python train.py --d_model=128 --tie_embeddings=false --beta1=0.9 --batch_tokens=32768 --seq_len=1024 --train_tokens=289800000 --steps=8844
Below are experts of layer 5 (counted from 0) of a mixture-of-experts language model. Rows are named router (the router's row for the expert), gate (a neuron's input weights, with its number), up (a neuron's input weights, with its number), down (a neuron's output weights, with its number) and show model dimensions 64-127. Each number is 128 + 24 x the weight over its row's rms, rounded and kept within 0 to 255. Numbers have three digits each.
After each expert's rows: "comes before" lists some tokens at least twice as common just after its tokens as in all text. This comes from a sample of Wikipedia text that the model never trained on. Tokens count by the router's weight.

# expert 54
router:152154179130091100168135110172163165158085128151155173097088129108114141167113090139105158105134115117166100144136122175111157138130153117129086119117142093155107106133076152136153103119138127
gate0:158106185071152116184123122136153161144101121101131156090126070149108143143143176114109142157131142152140142132149095119119144132102189138109106162155161101157127183142117160120153104098114100
up0:168109152073160099175121145145172123139156103098173140136079151149128106083156146137096143143108140114141119076129127141128123121087173147144113126162132126146108155136106111114140103122151117
down0:143130100132108113114114120088066087098142125114094099136120119110110123146146154106123162128061118112132139119123116139139137141128142126088194077143127113123109147119138157083148142091131169
gate1:137135164098137134152139130145181175127148089141156118113115176133152144101117146119129158124134150147153101166106128107093144143089154159111125126106149139102125135134116116122138145136153170
up1:138130122160121120122098148114100093121143154129144115174100077144129105162155125084124065145122102082084172099137117134141152123171147100140146138130088138108116156142126128123120108143110128
down1:108131137157108110141143131147133172157134093114130128136140124125160151101140129077155112133153141155081111123101124123120128094100152138128110141131145125118094137137136145120116136157149136
gate2:142145150137121149155127118126119106090163146171125112120139147153118159156095139067123179175070153117153119124181129123121115106146130148090124145147112113148076131144100107123114101079152111
up2:126147162139087137180138119152160137109133141149140138109137134121098149169095133102146176120085122127173121162153130136104125127150136137085102145158117104171095105125108072123143118110116122
down2:134131101161116113120125135142125078149139134101167122165126121118113054083131108166149122081163179122137172162092132101145115136097126117101115141166136145128133137161106091113100147140129107
comes before: " by", " in", ".", " in the", " in ", " by the"

# expert 2
router:117157125125115123160152143116165181129167118093158155106078088146124149153155148144104138095117117094137147104105095128108119151134130131105131113116157147110107120134092114118123101146140133
gate0:126152147104089087100090099113100126211160154123109149146141123124121172119097153181172122158109124151150129117156183119126124116116116161111113149141112103088108134119114173088131143111142123
up0:118167122093100106124156109097134176167156146125114128130110084159116149152137150172150128119074141132159130091131113103110120138149119182095157127154132089121099134115099131087151145117135130
down0:167135151160138114084122149135154113158098155136140129179094110123113092111164121103156148115138127111150169135097098113148110167152093130096166132138140094113088139121127089120138140111153117
gate1:117155144114139094136132159130109154155156121138131174079118128088102146102116153170146122127137158151169147158111090106091139104147141153136094100111151085148153125093106166161129105170157143
up1:134123119082113144101135180142088137171160106085122144083134184138129141143094143139142096167128127148126126124155110186134129109142117119139145116106136144089159139079113112147076121114107137
down1:130118108154127115188115135136130158148109127140121145151123147115113140098108181112121140154133127102133105110134106139121182135136162147126123137110115126151086147177100145149096145137124084
gate2:133106154150130120136126130125174160145146179092118136118103111108131065120128132107144166113128096131159140119159105086106145124125061097159104144140188169111121122133137108156104149133089097
up2:108144108083185030130135125116133103139139140166147140160113148159127133102081140136127130122135137126149106123111159176149121140146144141094131127129121117135160126123096149109103157110141133
down2:106102108130137155127171090121142064125181102131141149114128141138126154135142118120131135103124141078159120105085126139163088113103111122152083156117111131119137152123107115102132139124123132
comes before: ":", "\n", ": ", " of", ": S", ": P"

# expert 38
router:113142137136122092096108129136112102151122136165135140126109130097131102117087082154098131097143092146096139096157089123141144163145163082146140155118130125119152121098140110170167133138106103
gate0:126154134131107134108115142116151162121097125105130120088106104113152101154131095117110103116088078100097189091170099132126114134158131138114133170133143106132150128120133122138140141158091169
up0:158098126133164152153132111139116104142178133142128135144171138141114141125157166108151134150165163141130073135094166124135164093100103125139123111114118135127088128150122127103115113110164113
down0:136142120098120126107120157128160120148098107160105127126126105140141105162137127107124126101145077153038205102141137117114153124132130116113171179129118173110120116117124130139130152147113137
gate1:128130091128158122130146116119118136156138149139179143153088191114158134119100121118117165155124143106159151135097147105109178142151130154123158131117139103099089107101123098120146128133167150
up1:156129140114093155153125132129160121121133112088122116136140093138117143147144139104157077122133150138114123133092132136185079103092124115144103119132109149129118113170125162089092108112122125
down1:135109155105150092166106111175132132088159134118147132097129134092112123100154165172139114127111118132082093068161104121151122105119150120180128098150140168111162106099132141112166147111152164
gate2:141106099092105133110145134128168132106128098134085141143080118113101121143135137141189085098159145106149159171131114137123086071144119167162174144094093098143149168125152097122124145127134134
up2:099096112132123111098151124160170116126119104146090151109096138098110107157092127159182106088133130144158142139145068149096105100134140109154132165104115123148164114123156102158149139123097120
down2:132126137137115156112150141099146135169115126117081107094158109078135119145116133153112120122119121111210135109121155173162142146145152114114151151133150105162127112120116129133147061126136088
comes before: ".", ",", "–", " | ", ")", ", "

# expert 5
router:091130171112139144139163152141093137122127117163142092100159135133140145141099168150138127169173159166155150098145137151123136166101150117104158087101176105095142157139097148160135110101130154
gate0:121160155144100126157157132149137155109080120107129119134116163117107113123107122106181095110147135082124136114095124099128102171121084142140162159134108116117122171150140110131160113099152122
up0:157116091139126114131092114119155087140161131122124169158128121139125126112153115113088147138093102123131103173127126128158133079133170134142116123147102166147123070115143127133090145168116097
down0:119166104103170116120101129155136143173133157085085109174168186095123136150127132111135106139137112135116127134142163121181138127121132161108144164195174149103102124108160126121131163172120168
gate1:121121147110082142151144172120132120170148151099141110133103093125100092087150101132112102121135098110091123103142145121130082134071111126140117108130135158125098159154159139145148108132108126
up1:107145142119091129165142181097137127170155142104142088123140107143135117116156113128150153144108113131114158100140145141096100130079136130131102086131134144112128173142139149141138091147135119
down1:114129143134135105140119152099172098072135121166145154162135139122132123129113128139142114150126134153138128150106157135124129097162116110134120099142132128110146163123076113122166073171130141
gate2:137177139096101200171104101156116139129145135123118116118146121105151107138127145110117137132146099156102115075131073109102156172159190114119145146104147105133125127137105106086172099118121139
up2:112160110114094175145132135093122109107167153119139123106162139108139106133110151090117160130110071141112143082120114080084136154123147126113164135113138101120135105126139101126124098132131128
down2:067090098126109115130077168114084107119129090133143119098123113157145153133121174134107134135149135129143125137119125104100135141150133156133118119146157133113094092138144135096146145064125165
comes before: "\n", "\n\n", "1", "2", " ·", "3"

# expert 4
router:109113134156110133150115101106077131094097092157146163124150115146137154141097131097165150075153112163097112137156089156136150131132149107146111127096111094111096085126143111135125148146154148
gate0:142161128181128115124074135125099136107109109141126150146116093117104108147128123196180148091108119166128143125148111143106137131163093075116120133158156112097100144125172175132100132151099140
up0:126117113077160101116138152139155090130143153107097122143128102152134139137134132101138108107080151128118177165119139123134106137133142177099146138146117123138082134078177138122103105162106130
down0:129137140126131119121140081146121118135132141142125123127100142145088161116147104126128138132093099157116117085139144149151113150132141123096133152127184084119141130111106120181137128098117167
gate1:122159137132119172157108144095112107113129126100155114157125109113130144139115084139136161098127115116114122146151132119106073147138104156151147198121130117148123095158137150165107091163110136
up1:147079123121129095109143133164164124157145151148105143128096155133138098117140162111106091166139121103150113101090150124154149100097146126126132074133127146104140170121104121076136138102158101
down1:109132147130120120128083138113128082118170119140107113182093139128130130144142127155182110074161106107117153126104162152151127144126191150125118129123132143141109072149140144135114111121147117
gate2:121165151122127135153172118110123076121110145140156145139128137099127113147111100085142121086118126127166092112109114138103117137120070160145157097138062134096175102133120103145122136150132106
up2:122160177120132162148135105084103111084083152141140156124160137141116118152124106085152136102176117133137115130080106126097122140151123150128130106124089107134167112130117118136138165140157106
down2:145116117054144144129127139141139140096157153126171153140161054151121148110114115148121161139130145145118105107117097110145133139128117134143129125117098098156116141119156113092121122139171115
comes before: "\n", "\n\n", " The", ") | ", " He", " It"

# expert 29
router:134142126131122157117131158145119147111168104125132116094101125113160114130151162124108173104098091151098146076148106136120131155129123136103108123080165129108115151160100156126084134124149117
gate0:130152146155095117138094124075141185084142117108157132120121145101182131138125145123124166122121117179142111099122142160112155151154123157102067140131171135120115151105113110155119155096110127
up0:141102137163118091119099127144107161094165100098154090141139176109135107144110092097125162119134128125094089128131132174110139130143145097142078169115158145122133142143131143153132159131113095
down0:117172131139130169125103146127106124135148128136124133129106143144110141174129110123145143093111119151153158104142162140100103136108096111093152079111146151111104098160113138140129080156115153
gate1:130139162117126158132168149135131160127124094065133108111084142101093126184134133154115164071145141125112159091149108096104088140137111172128092140091167147144118126138090148149103142143094123
up1:091088089112118098113121108143088133118105146116153141112123166119135153172086151168105173093107127151171110132185075169135173121144159136127122105148137106128151121133121138178112140134094161
down1:165161132127156120132151148154144084102124145126135141170107115119138124061116106121127092127134151101138129130121160101159143132115124127130168168081111110118184144120139147110133145130139104
gate2:111124146106182104133108143142178152108148136126105102132121114144138141129167094113165142092123132142131060131118085102109086099119117161133128125134116105168142162147127159126103123096109101
up2:091178128133170141101120155124152137125134140138116112106133114105101133125166148120114146076117101155123094086141106127091103150102098148115163099114127125134145169173127144135096110113096097
down2:140135118123080110150105123141119135105106136102125129095101115115123111135088076126117095108169141107136137100138159127103138083132127117097145114129151143112155097146154111114162115134090135
comes before: "\n", ":", "\n\n", "| ", ": ", "|"

# expert 89
router:137171123116134135135127154126127141115117101084117114112070102144127133135157141156085145090101126121128160117121112114099138162148117120099124119112166158113114137125117115145156096126087102
gate0:157116131122125110094083173112122115143133127120095109121138107122135120086137149147122159123151133161064099117147167116142149151119174125123051148167155127127143159144079159107142104135125070
up0:118065116121158107116136130143122115139153106117110146144157145138111118137133114130102151162100122098098170117102181098144122089142134112130082140158109097143125119154128106124111110120149132
down0:120118124143173138131095147164105114110147120128108145116103095154107182105115100125089103160153132136094126155113119102142141136169127165086131083126145122129143136121139140115181154132139143
gate1:123147082090139115121120104180104138111110157152106123135113107116133138135135147177130119140104129155154113140069148087157148103113084134125144111166124100141170153116129122115152165100094114
up1:136110176140135125161147143109143101137123117132142137125141136154122105087096115078158108128160117104100105123163120172120105111115142113150116145089135136137116077152155141112081108160169134
down1:148150123097139187123126120142149156107101109164137131093104173133124145125149126139109136114112117112151136132110145119147103136109129139127129140122153097101166124102142119157111133134140112
gate2:129131114074131142131123126148127127110122098151104155141061157132117163137150107116127119129100152093162134133130156090118098137114086096124151190147131121102083072105104092125148108110103138
up2:125145122069122155135119141128141130113121092125120155118069136146116159138148126133100127113103150097171142107126133075126109144137071140117157190140147116110099098099115088155172107115096151
down2:113172153075133129106118179139114158180093121132124119116200166118108144153096096117133099169093096148106150146127128191139185120131100099121095112104126145164127129122133101158145110098105117
comes before: ":", "\n", ": ", "–", ")", " |"

# expert 22
router:117092135151148121161138130116060132127103107165120166130159094144129156108115172118140112160136153147097121135155139176158156095100167084151100073084150156133124143108165143131133129131162156
gate0:171133121124133137151102155143133138148146130147142113116152140123160084117083125138141177148113126149138161051100123102131117145133127185125138121124133158125088144132115156137128114146139141
up0:134125133115105115107099143125160056098156135110150144171121125124108127149155124122109104114130115093149085151146175149102095103105104120152138164149112112117131139121122104149099089117146080
down0:121129159119115086128122170160137081159146151152104156156133124125177135106130123103124119095104154132159159122095131128136127123138051176145126149154109133136108158149106141147088140128128104
gate1:113152151112158165107164149104084135137091173144112104111125117144124141146141143160162140146132172135146143165152124130164160122113161111134102086081147102139181154101140133110125167098124139
up1:145119105142100084157102126127150126114155097126150152168125138125126113108110113106089118106135077117113111100108155120087081121124080150132160166172111149120086100125137119163146105153139119
down1:112114130123140126107149108166128160122123121124124132080119110142106129169162116119113114146109156113163134158144120119102098139113149073146146105133158109093149074098115149100143104116126136
gate2:111118121157183132166118126097133093145105094089123152116140143105175129160111158085121114137134122131141130154103118142167134104100128109114112122122100169089129109128127145112134106113127112
up2:085103118139182132147131121099138129138100106118118136118141126129148154148108161103142127137110123145141145160125129165163141107110161091108079109116107156108154149118140151117131112106131140
down2:163129141111104156120093162124128141111145124150145126111116169170107138082099132172181144133097135202098148181134148132142146144132108166143125149142175160186114154115126136135141140166142133
comes before: "\n\n", "\n", " The", " He", " In", " In "

# expert 34
router:118167158169118153173160107137136099143126119168124170112148090132096106133112130106089150106118082128154097117116137115131149149110119158154166130149126105143165100127098098136157102153136158
gate0:135152150115189197088120119132139102147137146146117132142101093115122102106163137140167134092122113138190128136077099068131098114157118148130199116145125138145160121133138097114155134145103147
up0:121145149168090101141127133085093107118130088124120127140189160163114136110124104099109135151107146104093122105155172176132153137104161100134077157118160116115101121130071146131098154134163148
down0:170138108156123122138138127150089166141079169146107140111107180112162115147153091160134105109163073107125135134147142140100121132144113133098125135130132106102122104144132126140112089077139114
gate1:077144144128138107146145095155157110150152092122193139154138130113148140118108149127111163111102144164139113143133090095128164139109089151111132114149133129124142145163115110112181105163140126
up1:163100126170153139102121159153098080119111119115114122166188131146146131128103115148130112140120108091105133101115193085101124115125143100175151099135107121109125155112166071143117108131149113
down1:170083109144131128140153072147108119105111120119141132105100146054119156145119122133142158088137109089120101153165116074142099178118112130118092135122120155104141103138161150111109146125134127
gate2:169094123101151144137127165135119143106131104116154109180155129140109117159161115104126145140174101124092118104204099105108113106127148142122152141106101138102129091150142137129114123133126153
up2:110095144128096115139130156126128131115109110146171158146149133162096072174145136102079144141125089096115115105168139124113134113096118157119147152148104121124133093093121127147132124150113168
down2:138117151149162120127155118110136165140124104114146152181114103146087153135102098131141103110139149114092155158142160106136084158116136183155126139105115189098146130139169115163111106155154150
comes before: " the", " a", " his", " ", " an", " its"